python train.py --num_hidden_layers=8 --hidden_size=256 --n_experts=64 --experts_per_token=4 --d_expert=48 --d_shared_expert=128 --hidden_act="swiglu" --moe_layers=[0, 1, 2, 3, 4, 5, 6, 7] --n_empty_slots=8 --router_score="softmax" --normalize_top_k=true --routed_scale=1.0 --balance_loss=0.00191 --balance_bias=true --router_z_loss=0.001 --init_std_router=0.00634 --lr_router=0.00112 --num_attention_heads=8 --num_key_value_heads=2 --head_dim=32 --vocab_size=32000 --norm="rmsnorm" --norm_place="pre" --norm_eps=1e-05 --positions="rope" --rope_theta=10000.0 --rope_fraction=1.0 --qk_norm=true --attn_scale=0.177 --tie_word_embeddings=true --parallel_block=false --init="normal" --init_std_qkv=0.0487 --init_std_o=0.0 --init_std_up=0.0487 --init_std_down=0.0 --optimizer="soap_variant" --learning_rate=0.00329 --beta1=0.95 --beta2=0.98 --weight_decay=0.1 --lr_head=0.0137 --warmup_steps=50 --schedule="wsd" --decay_fraction=0.78 --decay_shape="linear" --final_lr_fraction=0.1 --batch_tokens=[131072, 262144] --max_seq_len=512 --doc_mask=true --train_tokens=791400000 --max_steps=4155 --dataset="wikipedia_en"
Below are experts of layer 2 (counted from 0) of a mixture-of-experts language model. Rows are named router (the router's row for the expert), down (a neuron's output weights, with its number) and show model dimensions 0-255. Each number is 500 + 40 x the weight over its row's rms, rounded and kept within 0 to 999. Numbers have three digits each.
After each expert's rows: a language model's description of what the expert responds to; "comes before" lists some tokens at least twice as common just after its tokens as in all text. This comes from a sample of Wikipedia text that the model never trained on. Tokens count by the router's weight.

# expert 25
router:530501520472496519499516488554450494490451550426495606466563519534511470533486529467496474512519560576509539621493463539519496444509502562451537455532469469506439489423503547463520424490507480488500489543464447536521437502538458434527486538536525564557518475502500466413528477511507504505484497486419581524528466536458511465434498489470509515519479527597523505526519524553473505470480521467448541505457521575540510540492519420498540491496492518510524466499502501504525503466473547486476490460517549467475414533502413584449469480538534541561508496521433446538433428513468469455469495461478552511520512544529476472485469447502565526515389523444430518513571558629507472418503497544515518377484452513444450502544513505501490457492537509472527505527553557505517498528449479
down0:505578499483510539540537461478492449504492508564511484568540528543432554517530539461525484547510418500503536466573513546402519472443499591463469512546442487565517488463450413556486523509510511460456539543496527476522545447477494538492524490576527501446429524445509425498491490474494501519493431531498490424468524493563499536484509479517433502395482523477539503470502465471514504475552445429496528460468470497474552524498509470505492429575520528556527544484568435462527473500603553524497444541560445475492492477500521518497485418595491426532571483501494538466505541494494394499546554495420458506495565466484460531486493488545540540542446485518434551482511499472489523544512511552499540521533583549466551495531503515514467533568562515491495512496526433544430454551455485
down1:490474569481510471458540497480482509503526542612494458504472411532469496521519463512541549494444461491520446535436516524520608516449543547501484534449526409466594510528549552565604531583514488463527626545485523478519566500468540560508488522510462589498546471526488451518540519519467518521511496552467545522431542501447566497516525456499452457479493521497453576524445515487541558446530481466570539608501520469563547528492540509529474455489464526591504457504533505520490471462490514483503524521555490493502450537460450503568545496457482489470530526533459498413501486554515465464527472550447498485488451481461472552492527446406399497539489542468500529518549452499444503467516451389539437495540486505494474518526506505486484568501480480513498490485461500481535474481499509
down2:513474455556500468436468497457524507487552424527465533490506532550537499490428547519484526519437473518519534476587447498555519558523465492430496513417515489518500496466471474455498606537454477483446479472527559437506559465497472570487383468513479588525475435500507570534524467519472395494572485462490501495465504509487520495558499519506579392539469503478447441462468492453518586544509486488518443538523562444501469533520469419531472498528515472464515545480489432496410428454534551598535503455502462518474573490438548482506508471491522522522546521542558471534510524471532520513531520449536529520520523535493441555462460540533469483496482471562554545491456468507536530459485504516536485502512448455553568514466463513501484553478526599463452555538479478538508457476500437
What it handles: Mid-word stems and suffixes. Word-internal pieces, often stems after a prefix or first piece, such as cell in excellent, ign, ive, tion, plus names like Hilbert.
comes before: "s", "ed", "ing", "ation", "al", "e"

# expert 33
router:549563610469553529533506496491490453499480527470438523462528522471520420485503556477463493613468513501490486558491503498571502513483426518446517513529478532490483496521391520469477510513553502564487549426510488513459457551486517518469447503461538529521521434482510516505512566485533499420454539478492517497519516553398574472504458402649548513480483485500492426585510561484487523515488490503497499449455564474597442539504455466431476483537504493476497552479472541470514501474547524513469580473504500464496504479583534538614539415493486490501509516485541523473502509445456529487496494502553503503484433504573482473524516425458531512509510496467532473439520502476481464456534517611473518497486506556443478548431525531456478483484444526567540531463493515511532518565540506
down1:539522488527568514501470500511463410500524545499536496529462585495502496378564480459495547578416539547470567502452444539495497515545501472526463586443508540490540553573531536433497445447457513483470497537515518479434495524499480526500510485475546507550524545480552554533506541468431543418493484508498478528571471469477485394542481489505534522437495497550464485444480561512528496474484560557534539465558558533453565482514486564477456481475447453509479477551513514446496451460458429500519502492446529491485562479562542522512521555489503441518499483500492500487497521459464481506501467441471502525447347470557551421537473556519540507485479404497502498543456507515516528565546481496475507429545549541532538442489523516478488488488522406469517482436515500553490542435496475
down2:515452536408484494466525435496567480503500472505421541490542554460541489473462530422486500607496514509557498511499474401475528542481508465518472485458462507451561469539427471475489470441537512563479488430522535499593502526422461553515433517464597430535530488498465519500493480440489457466545519462496497508483452551444534480529558446550441499464518441514537489491474463469507495511442471558463457450541551538540470463589519533476536528533531539499482507442550572464456562504553565512447428441496509559486484502498583460486468518475514547472511430530478474495463463493512506472565467488486563550506479433546482516535470500490475478492511460558533530509503488464572451503491569581501557529499524444536540454466392591470508544520538481519482511490486536434514513503540531
down3:540500488544516508482440477516475435530464548462450476530547470421492550508497483482551453505519609514437467488482512506530505530508483510466555506472523462537512510478482483482546548480479532526454470456487470461429572490554445491445473522431525452511579537522513502543556504497525556541499474540435502502488508524523434514478480485452436520450539570503442463518523401454558552554497481463460487436496492482507585554452555479540491479457510480532471474479540496488541421510437484543500521477494538508502497586492479542447460539487508492529545495521493414481499407474450483492472495510473577413558506563459507481501505559489466480481488434477380599534502509517549490572521471573444562472481451502466517514524553413480493442535441433510521455497509588424542488476456494
What it handles: Periods and US abbreviations. Sentence-ending periods, periods in abbreviations like U.S. and No., and country or state names such as States, USA, Texas, &.
comes before: "\n", "S", " The", " He", " In", ";"

# expert 48
router:589481550487511496589515481528488512527509535466466481428475507449541496533474487520556500502545531563446549495454390502600495533461475550442548493550480428435497480433506552454516486498542507473563509509477483456536499489497469492512439496420557551578546501513531457525508484527528529473457485511470511623507446514488484484416498515551534474475455523518463477531500528476461562422487513525494426492452592529543390569440502481464476480463476491511528487468465447475515486501487541516483525490510470444495540502493492537493553514603486491508580473489474506520521495444492580498468496500509512546497449520547490540461514364507520551399516450478489416487513563476518545516483551484522469489478469459434488508555480556505510504577453557454441537508542492495528474481440495
down1:528485471507537529507517533517500526488490485539457523489546554505475463477479541562475502485591541526532454481492543439464448495538465390480476503499542449544455525494449492527509507466499431490513561511519548495532519474452510533477474517508501513559511439552491521518535504520549419533545502488488454475522521543448470503564464486537485549509532518527489496410496527471481473574605485517413444562519454422537512395558551501552511498410568497469488494440501531516512566486536482459444496506520506503440532569519521525538487516461558528471490481474491398523509412450499517576532529490530536504497527556498474478482517520472523487561422536538562537496524446560597543575490504525457511421503477535533483498509543494446398443508446442598476515555543519511516514514421440
down2:495534497492530475475486492531520516513509518517492445441497491466464539533488504497426562518442448477495463406517467507573547455580525492508490468502487472480434475585502497474519543496454514500511550432457489436434549511523514459537533523446574542513443540460562421588557487568467501411541543478456546483545533520526551460553527431499495501493537482570494525528477482532452483474521495439472475529509535513528447510497548528446535442464414486477566522523490531568565594477441511474491501472524525509563500485476468577520442517508543542522522526536551460579509472458431519484500585547573532483489464541479425488536470507459523531443468574579487514484526416503538454517491492540492484487592447510509461521525528434438483439531533529500496524532512498478450530586562500
down3:456472461468460503446443486519470527461469487559515476584507524520472570473574528516529530436456524554516501499530467473514481506461486475488481527508544519563623589591559522528496474534483525560494472499466520567461459456488476544483488475442555549486474532552533405454420527551541445483592441485537570526508519501438533497423511540440463497479549483522498501483512523376510498511529509489529517518511459537497506554546451490525494489489504511505532471482485523543552578516492475493540514478469542463439514469512496545425508518497479545420498508492511507543515422481460434568419533515479510511530530540591476476545521566472442530486506456475489520427440526514494547527443600507439507529499500476520473484454507576568563483539553527489550522484424518472427535476510509
What it handles: Prepositions in prose. Prepositions and connectives inside running sentences after verbs or nouns, such as in, to, during, about, which, until.
comes before: " the", " a", " his", " be", " their", " its"

# expert 14
router:505566479475575470474566483507506470442474498471487508377540514451451491522503566478474503613505542511489495540485511434549477467537475511503503485541490515461500501446466546533480493532521485498567466504499519518529476522520488522531444580547493439496546495544535454482530462554574497509524470529470531542559464532414519469517511456519499487479518553495546421577533560431504481492518497522508507471451476505520508533414564493511458432388477548495540590451504475418504486400482542503466547528526486477505460479468474516512469460503498513518519427523539489599509429514487441495482524509515514496470501581523434463526405458427561518529456518545410449427540532540490535472580496433533498444462517471465480514442577516519548514524432564519481509525486504515543515461464501
down0:513468528421569569491483509500463461484543456460523512496517586454609531511455520460458513520483461440526541513471440422454567456498463512454534564490478455531470499434480552409554455483469538590501467530407456515452426553518503542521446528493509533576559485532488509399477502440512534469459538508498454520526468433470536442488472462493486539543493541493519449521518516524565584480480440431517462525525577521466567474496496521485536537460517471464528531465463522479515478416489513531480529488519526493453492441451523456521456544473565524557551549488454504535545469470430564456498574522532516502513434470516509458543479494528544530488503492512476474557488482521485478535534515487475493483503505543445480492447557586518472554516529454473482593517525548503542531388498535
down1:431565541510485498492510484482481474577457566559503462454498464476528462465505497509487515519411530541445515489463552450562378507542436495523504500475484488462496492446507457532479461519536468502492519436470529423568516639514471520430468492410504497468493469541517509528567479467557517507542502480523462542461522569580488435467499447488503552488512556419517543593512523404485528532556503470503531435506474559536455528389496501539526518526511557522515524504471546513520481526543568510516508505505512494494586543574539506513554516528497552437561465575486500446478464533441495477490520451489520439539450459479511486530473443502518419436536473480460495500502473566447448555548509457430515480534494499488479474514507427497481542444459486472500520486480550495533514451429529
down2:515543542533454535497467551483504521421461476482442561487442445506542463550531524513484512529551480538543570461546447539526491522482449520481444535583495523568545493498515446509490512473507496522509545481532419494465459489499468498527466510459523458505489496509537528540455417506455407450528508495423534544540444539483496564514475528461468517474569546508509478458501503471475501485365502532469446462515498512526484582542519533452570488496519430422531553560482485534469480438451493503486609461521472548497514436515540529511537497435457478487462486465459526547511426509511515501527570456449500415510554481486458452379463460508543435477462507441480485569518455465576533560540506525538463528441467468521505525550520474462487448440502432497499547467430561480514458497547520
What it handles: Apostrophes and closing quotes. Apostrophes inside contractions and possessives (Let's, We're, Women's) and closing quote marks in song titles and nicknames.
comes before: "s", " (", "t", "\"", "m", " Released"

# expert 17
router:475534495507539563547564523478519502479483510517475494458554563508523473491478486514481495545516499570458516528458505467528437411557468501494573480502447499501487495478521534533429476468503515445547494486538453516534480543526465480417474510521550446542581483577567453434574563495531539551546499465473513532539479495493455487458425495522507524465455473575503539536546530506451500491449517623521513435497527503555449534531556547461538508472533479496427543477471537456508489497430516499485527469553429440520527547528542568478538427488473527506498387517468531485457516499467529498480474485554521573466529509560496501449510419521542509393521514494445446451520530493626490511491499533519468452500478545485505553547534547578435503473478586469488531507503559547548437523468481
down0:536510467511532473518473556471541469478461478509537565518483425482494493507518430462498526424477493460497506515531475530499595492465434479498447450526514471505474540501531481466542434533515452509513470484499545496550510555510575475509536529495521454470476453497498462511487444612513484477500427562552443461494498448395547470493443517511509487531431427484491442452463505470507504500455552510454565581424565468557514570430458428522453601482488457507496578542485485473447494476532496471535514505491502451518494513520495433509477432533507532487589530523583518573525486459520534462539533453477483467515381516399508455483492457529436484502460489528511439521502520481489484439506562463512483546530549420503447520493478516481454492547512493568537525540579539515491586457522511
down1:433523453484523514519442468500471513521447496529564510501502539506455479479487491431510445476474488493487545500473514512501517432476540478389517505472521559527570438537482514471494536531476462506512508460450525468503523417496529492512473483467408561525480575472510510495366457448514491457475532515502499561558480498489461542490565484461453483456504503516460458540514432545472549546531540494515540469480491495497517482482543512496518532501450538394401497529507498522547554512480517533512452470508441496516486440459462535602531538513494498486434552444521456425547485556437417522481526572477489440512511500466524522475466512518504393567548556539476520477474530501533570459443502471473495439515550515482551515524496437453468495470361528475576471438458431462473459440503548
down2:480378502461477476450443514431540493411564512492522509511535470437450480412467523448455571491428529496422500533506500513553478513564519522513489549517506496456534543396538427521487511553450536463492530469521587509489510509461520555452478468457530430494469472484486533506440493454533521551497438556434497488440508516460498480504425465464488510535548551559488536545564523516499475435502435495501532442496456474518508461501555501557489499484565520451554453528546507454400534550507539524513484489534490512486523527508538476519526460509411483563467504567565514476568565442501489479509467508524539528451447495543561527519433542459506520489482562450527465486483503629495528525484482542485422495486541471543494531444508488534542538532508457546438458502506473503540536469579546
What it handles: Numbers in tables. Number tokens and digit groups in tables, stats and data lists, such as 1,'14'2, UTC+6, years and ISBN digits.
comes before: " |", "th", ";", "/", ")", " m"

# expert 24
router:519479507479479488632520491481422487502484516526482477455483508431605452513441483547612562510505544626436492523449470531580511534487491536507578526506449473451484449474523566481502471502551511460506461526452465477531498505509475465448466497454598466531521528496542470526472452478533573519498473465492488535520423492440554470470511450529514545458466555504490421537499543511505573462488519514497499515458654453490396519479462476466504516531481536502564494409470503472505443451483573514523490490522485466492450476490512537511484509577468485516561486490501499549531495477501528497441460517554499507444460559550490504492504492475466557440510523506447456457534527510515524482465573505523489466480535452488469514570507510548493487578430537481430504528472570522543464545474514
down1:533511496503520519442581529519554560491473530550505519422488525533477544465449436492484565492481504392504537535523538463437494445563524464506565509514498516464434510452456483474458472510452517449535574530547508546499552407491528482457465496549487515578522464479467492470510527532482493516480577474449469511524501467429538539539430452527504471519505505477507556489610514452483473475609477401442500583459485496563455439435521560509491515442435495487464546525458502484500535477562465534438533491485549461487516527532428507479469472505480570534536432527537521517510501475533563491468529526503541508496498425454487503460504567507491493492508388499482504490466470521511472507524455488462568502438452574439523526546486470555436567487418468504500543486570522424491491528501456
down2:490513580458534464532533523517452549548503540554553511474468480426570449451493437497511505567495461452485512520522573555505480601444559562501509423458572546513453460509470478451490468443480486582458547482495504511532457540483454494521459416593503547540437516488500478434567486508526521457466579495515459491425478556496491462507482567494559553512490586489567542460475425524485528508434542520455519550480516477540458484473469489546563494453505515417520534561498529518485415431462550487485484604463516507544492507578486537500479477510541522501495530493482502544483499458529529434464483523492569543531473489525570495475554468468452484517512476493455459500446526537517457420453538519576482492513460511504496408478485525456463483487524473445498469410469483500541449482516502
down3:496523472590542459526457523546486521477479547519506547487413478497502421484565422470503479437455459505535515509543561456509549502442556433543510554545494462481569455532414504514498527469533483391516454513482477493472554475500507554517529526456486518494494500532487499555493531521526528551500439479490465483482497520506499526451491551460431520481481527480480464513541486459533473528446546487538498494487533501439491476392522523527490589517509469500503591491474484518595533538506454516549535538507467504540466508506532544509539473529534499413580555546479480456545498470592552506533452454535480540482539427559488486465481559557431515511552536453495527452534489531437512461352456501524469490446469501542580548529502552485479524552414496453569497515465463455509483414480496
What it handles: Prepositions, section starts. Prepositions in, on, at, during, often at sentence start or inside parentheses, plus == section heading markers.
comes before: " the", " a", "See", " his", "History", " this"

# expert 35
router:517538510457625465501524481508520514494443494506483548450484552456552506537449524509495456522478561520467517557453446510487468522516463560411519494575500485487479453527496472454469462479492476447502545443429488444473500486544495442453474521468529616535525470523531475513573480510548523484544491419497484505522521547481550477455510461499531564489383575582443486508550561520480516451440465475486546505462552472537509523510471527444488488475503499516535538464469466490520472454555507466471500476495515458487437448517501549494505473497523555524552440486437471471516479514490500488412490517472532484546495586590437515500438475474475543523507527458499505496529516508550463471445519498504419439488434568486378558498526497480490595484466585497509498501626563496525503566508480
down0:499499488513530546514466476553508497543575515476505545531580499488505499517463576501445514529477516512553535502576520513476528579483520479448511568507494490485496512552470505537548463466522528513470495482529452411529447554464520432546532560599559496477458462465527490504432428447517441527465554517531565457554479532513531545551514481504435487460470542527444542452490466512469529569394475484446498504509447478526519552466504480487537431454506513459499587436516410538498494467559594488502582519550464577548553441464473469528489447530497485517489530470509483510503481525527531447553503513456479549567529416458506429428486512443519563521408501531489488564492510543450464457519522449453522504571463494493515549519511531524466522537542445528533522495526595489505426517548500
down1:497571497536545496531468541493584450474553485457555458493405475543438563478490479496482453471523514455579423476466565520492578452485517509458442529574505495460519511456473477496486562560555557440537493481531489545551486487465541489554497511537406490498532491527448473470445529533494432520481463544437481526422544551567525575605507482497538487480520531421490584501481531513505519484498553470476533509508531438470524500518463523486477527508505500491445481523487486507424482465523465459502458481517495504538482544446509504513529467483547572423453487516521460481497561517556495557532529423508480446494521478418432555532473434540545524544465460495503466447529486489438453496448487567486478527519509478454529573491470550456473576539516504519438421432431465477507514525594542
down2:514506483461455539504529511419540579517467495505482473542428491479498413488515474466439521491491532586490453495514548532485519526557445511496481537534532471561435511454537512518456515455637434471463480480576467445518417432448505538562481537399561460510461481494461533466546530447400429478481480482477452562491466551463512493509535466513516475509472540553495530445485475489474490548501526489543494505536488535469487528502561464476528526450515558366516535460569482576512568506552516446551463488536536545512477492523529499486502434500468503420517467488486477464549480544461515456477568498506507475464455474481460510536503452548524485542452474408527541533518493517575463432446498492418527450451499527513522525494458487499477440534495495518528491448441519503576437501442516
What it handles: Plural and possessive s. Word-final s and similar endings on plurals and possessives, such as tablet-s, People'-s, mid-80s, plus some mid-word s pieces.
comes before: ",", ".", " and", " were", ")", " are"

# expert 45
router:521469477476485448515525526490497502469485510515492559484550549484554491555507474401511477517516497492502523571498472479491504500515485582493475480485484440500490490454492527527505521493584448478482432468477465476540490492516475492505473592472538499538447440517499438430513453545521516484549497492415569530536473531521549455475473459542554517473366531560500519493506548552482517485485523554494555499470500569600542513504486513468551522409450468481485535506477452486540492458473543401495520497541477452485414472525425530561465459568540610524539494523361461486474491472473532454507551585454521518496522572531398479505487431422534550477456458516412493501503530546500505476514520512487497481392423530443511554508499498529471522527518537462511496509521533466542506516476467
down0:551557526543573451555567500505526467496422580478430400520492483505554436494462550515477571474467486507455483476432554455507474529463528585491471488527492533575502429586489545499436540472512465547473512505516520501501548554542473513467550486451479480431496448553510522451453518482489529582385457541446485496485506518513457523469509519524449509471513502519473443439498495448499477545502539443506438469488588536489489543454534512561469506488543506451507443526536522516449482497540555490515584548430467553534551485546526424482550513463544496419504501491418458445600415505523458466520498505521511544540531540547530491466478547492478509481486439501554524505563555484499493510518494488449489494527440448473566532484488459460505507495443476411477508494456483517531464434542469
down1:522502539574490474494573514494457567482471459510464454482421504457474513446501432468517487503488406522508488421407541522508485496522478494545489487523536477497449497524473474475526565509556550444507494466441546504548519525516531503547571463504481494453485467515531628490517517468530505518513522536502495472570570462529500528519456547455538567475501514502535605515529515589497490509549477563511577559503452483498537465527470531449491506547502473486505501516499538451494490520549534498482456517504407562509525504584469437518556534420442467462515494518522538481549606474502522582478489527519548528502445519436524514484451419485460498528579446481539411458499585440504536508499478486527477509560603498481474472492395517482503503505465497525505468464486521478454425556575460
down2:464490489526462484472507421564556499496436504492459507504535488495507487520499501461541456497536495482508512502479514516570463588540469596554563459542556480555552515472485446534533435531499496485539479464510521496431545554494509419503451549433613474440483445505572501531467488465479495457482513536506470571452527513514537443472500508539474506446475548544584504515528503489536515424477459454533579451487569546503461444501479504453531464563526518468538458484569575514481526512467527450474502476531532545574411443544488478455493488475539520539518477491423394490456505482451487412451480514478539534491494456429439523461487476541493457453517508460495455555513537586513510538598464441550511551521527528458500529543522487535463470443490478572490414485460506525490445524534484
What it handles: Abstract noun suffixes. Word-final suffixes and abstract nouns in expository text, such as -ation, -ism, -ity, -ment, plural s, development, research.
comes before: " of", ".", ",", " and", "s", " in"

# expert 22
router:522491487507493482532546484509497467489491525539487523460535529500526457560457410450467518528505521550518506500486507477507438458496460566488506512493524465473481505545524616485484525529679519516544521446486468470504440518544469491522488605495536479589481482569542472481503527508500508507469542481480510520485501463478545469531368511574510502591424481477484495523503531497487510403487472520483503457454503489486504517519518429528429500518357442424452489494454510487510503384499550437510541536529527460492459544487494519509557446516523464480521482494479475490538483448477502472388432476533529564514560548522500461490480524446534517529424535457541449462487529528509474462380481589544492509464482510465479501494504490498425513527471547477500517495500484538516475534530450
down0:524395526506533520529546386481511473526497421512501531489513459472496484539543427474430484477535349396487410487550483506437449468555470516481539515529511458479495496538533509512510447544532541506565510518504503484443430419439459492498530521476476489503446444501553473582547441487446463496597443518459516472496521531512467438480520492501545515545509477450466547481425463421595484513528454535500469537571453494483508479416482561528525522521491493516503494438497462496472527455485486484472495473460487505535501463506488544562468495570467569487505470477509457516515518550418548471497529461504470493501557536524522473441454507514484619515482466509529501518523429504474442468488436539545466445453409518509465477528511520466559464542488490519452456509477524483460469537538484
down1:487523454490483499552507500438562460559534516586536548511493479462529457482484437588479483495564528490476514477490469476482454546487513507466526573489506504513594550469446554447496509512550462485513487494520542549553413488456422571480515507525500463540457520523430510479497481436514562452599482515535478428494517555473488576501513532471540527462448457479511467478486558493438438518550516523551462530520472439467555497485547469470411522553509491528522474499525526484505468454585491474501477548473497498584507463514465557581527526562524547505461470424507458471469566468405465490555525478498524438507509490491488516473530464615521426577515571527534498506469511453516490540504573535523552488528521500508544534516510468430451606454512450483534456485522520517427532514567528
down2:480535445531482535537430416511501432557495425460487504521494454535437477505507451457451441467499536484423498521530413488553499490508556478515473463462479576533555531471464481506537452543461478500552413546472463486522463496492548517580464512473482619493482502488473501499504472495513460428500490470480508501532492460531450474481453475501551470471532483543492500496546444431460520497494505578524553538491558515426508475498452478459560427522485507554499486488495483480512467505560542570540451439463529454538451454531498506458446514579504486516487471507545497478490522463479552420479493556426527546527543584507490442563473459580514454526539401493487512470502517504439532510458554423453484491533474616479500460509536497493446424607573551506548490512494501499487486464465441
What it handles: Biography career nouns. Nouns of careers, education and roles in biographies and infobox fields, such as career, University, graduate, footballer, Minister, Awards.
comes before: " of", ":", " in", ",", " and", " for"

# expert 28
router:621488494484488483528548542529488483473486526508471470486559527521554420537519502457519461523484522585498563486480502537505495483548483561489524510516459497540449509515475539534493498522588465479517616425492445471578472496531521502551490617481486474523450460510531499430590493518535489530497555474429522534500421523509479430451463513567552462478447536515447449539497498508494561510504519521452477492425511464550495500487485473492464529452447509489502551533484487517524444453573530435429486507504498484498479576521495551564546371530511557482550478497503552477550431495486482483441432525526520558488475558530431494493550396602488566510472494480566517433474515525534455467468483491493522473468474539448485537556503516548478545508508544438529514464495530496530497553521442
down1:527506503508500393471590502498443502544526531500530453580488496534494432493514516487537560456500551499526488485501465469461610596487539544523504512502538536526597546443496476505539504530546570443480511471599561436487429503468529534556570555463480516516486462511493506467473551436561455484530430450487520520524484576476539400539521524450556527419505504468501509463490537456587526496442476481470500527447554436494510528533516505472460549562483565544516538500519528555486474518509451491502454482433465488478444539519474544496493456454469517476528497526532437519549486533573467475524451492402447564513497443549442512549498480534565473512524523508567471481534471519508560510462566536473490495424482406519538530474491484523512568533510483477489492492524557479505494487586507
down2:498478448477453485486431545521478459482454478527471560519463444504479421544494464446531413475579460509516475501557538491518499438507445542528464456497534497547417501483551463516534578471517519477537456454539490463431535450474535565519472519412544597547531498560487487501548516515457459536513513503538486539468490498530531532475453412559500509511467474430412503484522453418553495505544472476476496532547439514485520470563481489471532533491481489578450429575503453542483472517491535517540548479454492583539506471539429554511490465486567529445495549512417513506469513482541472495486493414482500527504542528535447472507519584543487491457520478505514490568524568460510502466479508524488481536561509473507518580495436438598498538497517471450508516486533551532524569379457477
down3:511487562430515496535486511450502550516501487436565470473439501485508464539484478538456534506477408428544503478448499461485497500476580518571503438534604604551597493488544519492491451533557443512513502475511459503491466470523527440543388527568509499482540527526411470501483479460496515576501495514541511482495489559497494509508478499530461500491497442465474492548450475467551523451499533507487484527467489443475476541460459519551472449557500525512558561491537536544472450436485515500476459545541435553550524526472467489550462473471461556478529444505556536519507448539549469488501530575531535578475521433491560559462495440509508527516481557442568478527528466505523495433468526491472424516498499549482385530539531492515456571441464483521475587552492511565469418445499521
What it handles: Head nouns of topics. Common nouns naming the subject after the or a, such as station, film, album, game, team, church, in media and transport articles.
comes before: ",", ".", " of", " in", " and", " was"

# expert 41
router:483531487489565485568552531501477444479470586489386553480535504508539462546494502520459496510486518474420516529450510537524505442584490546505519465500441625465464487451496514496559413529588459493546527542508431481489416533506536470485474549439551520499485468566558500497477469477549559528503541452500491496527429553495487460409488444524519502521465431498421479505559564567504505413480497533456432465456504473555476513465512527443468507486497490490424473475496484501536474488429497478465534501491524469504472541499400501477484457487551529506516502506492471463451475494473534450500473471472522577535502533521397471385500424446506506497493414489449500505539515570515511478520514503468490463482546466431514521544507483503512470522490562448491537418523493465525465487429437
down1:514501451499458498497524493490505526541533550514504491437417456574554499494465519478541486531495522560485490527491476405544550504502554460532536516398573541554504533429466588450488473484501518476478546496525461463510391540476480517529521500518460483519480444519446501486482511448495501437465537483498527513425601529456528484494516473500573477473505469469534501570481518527547461514443434533505578509474442504533568499619511524539495561454519497418521504488539490459488518483512480437456436541480532503449548505490538500518534476523487478436538503544478523478471500505511433459521457496542473548546501476506526513527573505489553476514454572477403534437405454500506474439583509440552525483489581451417506411491409547438510482503479480531528539514508426472509498453482497
down2:500419497525523473539516538424537494430443525540549454462512520490543518450481491470454486487448511490563519537492425529578510535456434515450514462534515446454506514455497581486502503541488544515483573492469442477540491547512513523469510429512628495444495476518511508467514527446607522437464598525477513473488531464494448448447426460492563508482524512570498451531479504507474559491402511506459441493492575529466495539572443473502475512523553499449498491477505507448487474499519515464525468555482510464469563528563468477467533542578445444489447503465543474490538510503458466504541530521484517450473454456493454436461471512454517506445515436483607521501578512487457498522527541593571517489488582462486493519501580535453544446586529543526498527504515512499487433540479488
down3:501492555537526527538557500524490509541461535477435518537468480467460538410488464482492475574509555473459553585517559440494484481544523427486556513472461501517438472475514490473513508474497514521480522489542532553529446521561494525487475490546521568526510485550564524433425454503491545494458546472475540478534467486546422533479464496474448525576482529527586540506532401545421450506443507554455539491486435561501457530491411537511479546539496500430478522446467479515458506484567564520474494536533489526449524473512557478502538476513544531512558459489531541541505426469446448491542484476510529459500524512597579492500463488511536524617507553460474440487555517429550497518426536486510485478470495548538565469422478498533552445557447526503522441476479510395502544515552496
What it handles: List and metadata words. Participles and nouns in captions, infobox headings and list titles, such as used, listed, shown, highlighted, History, Location, List of.
comes before: ":", " by", " to", " in", " the", "ing"

# expert 15
router:474481579478569537492553480495487475489534520448471510503604541505496423500484478462532499670463482526509536573440480450509500445510480544516512492495403515526489511482450531459558478514474420520494530501503466546594501553485507492495445525514533415551472478577502473493532531518477526504590487437476525514544477516455459422426501487574527503447463443474542480542514519549486508530448576545543514510478513520636459530483512474498494466446525485461483557492495465492530478484617526480490522521533515457510489501547523520474543441467562507497503491515441493466522492461453464501526509537569508570502509500558513549467510391488557506526494496564527479415502510560548496519440500497521526476430493506493503551521502548521399543501536536518509565439489539518520478523492477
down0:509480486494525547543537480457546478558495602491521531489488581478436544494439469513473436508515491540469465460476514523554490494515497495564433539446474486495452484441500486475489509566468503484523524508503499399497471500505545594484485489416514415516487451549571534528489511463440577529507478510518425452529548465466476454467480486583553513536526454466545552482518530484417453519542435482448575486511531464509497490518458479489437509509534519515414481446538567489429564491561470565490491578513487474464554508550472501529516477502400476548512512561542485524498469489528499570459528530540450516511561523492559563584558491480489469433505486434543499502463468546498464576561515552456546499418516503524514508502587440486567539533435538476516519481481512488500527448490434
down1:544514479520562533489461409466414451519456529415542496502549507517498480541428523474466534474451539496490527540437419500476508556491485467459463505478560451487519385477535548463510443504444527511479461563456506500544494528497562461488497558515488485535508531551506555551462541474539501510422546500500496490521473477484492530496442543469461491481512508586476503585569474467534473499509453542466457480476501496530502559535505563570570450502518490532509534498471513523469509465428480514545500464494559599542558570445495440548485538492476506482416487562472583540471420532493533445458473440452441463556539506414473504499477562480445440460418479419468483548478508522519518486517512420464485492469497514433492451466524475526430451526507513520512523536560568506527504489573539
down2:512496459519457515475437484443505572505457488504553560545477510459522466474425528544426452480530578502461461556566590523468568522457520488479480579525512509469602420511484504486475502530567536476515440474504508430523507438518445506509503485520562510468481481485510551506552493487472493481481567486478587506524485529532477484532551526523461520481487519571491430465492459495456512505526460486510511468463454428433538487436505461453535474478492514481448479485480485522518604478455471459534437537494451543553409493550571537401432522483524525490497478433463491470510451566437538434508515513446556460434492479417468504515489505477518515515466505437467497556473513531511496568523527480569485478513436503564503475556475489539445424495469485407490505462464533505430480579578514
What it handles: Codes and abbreviations. Capital letters, digits and word pieces inside codes, identifiers and abbreviations in tables and data, such as OMIM, JPL, PS3, B. striatus.
comes before: " |", ")", "/", ";", "N", "E"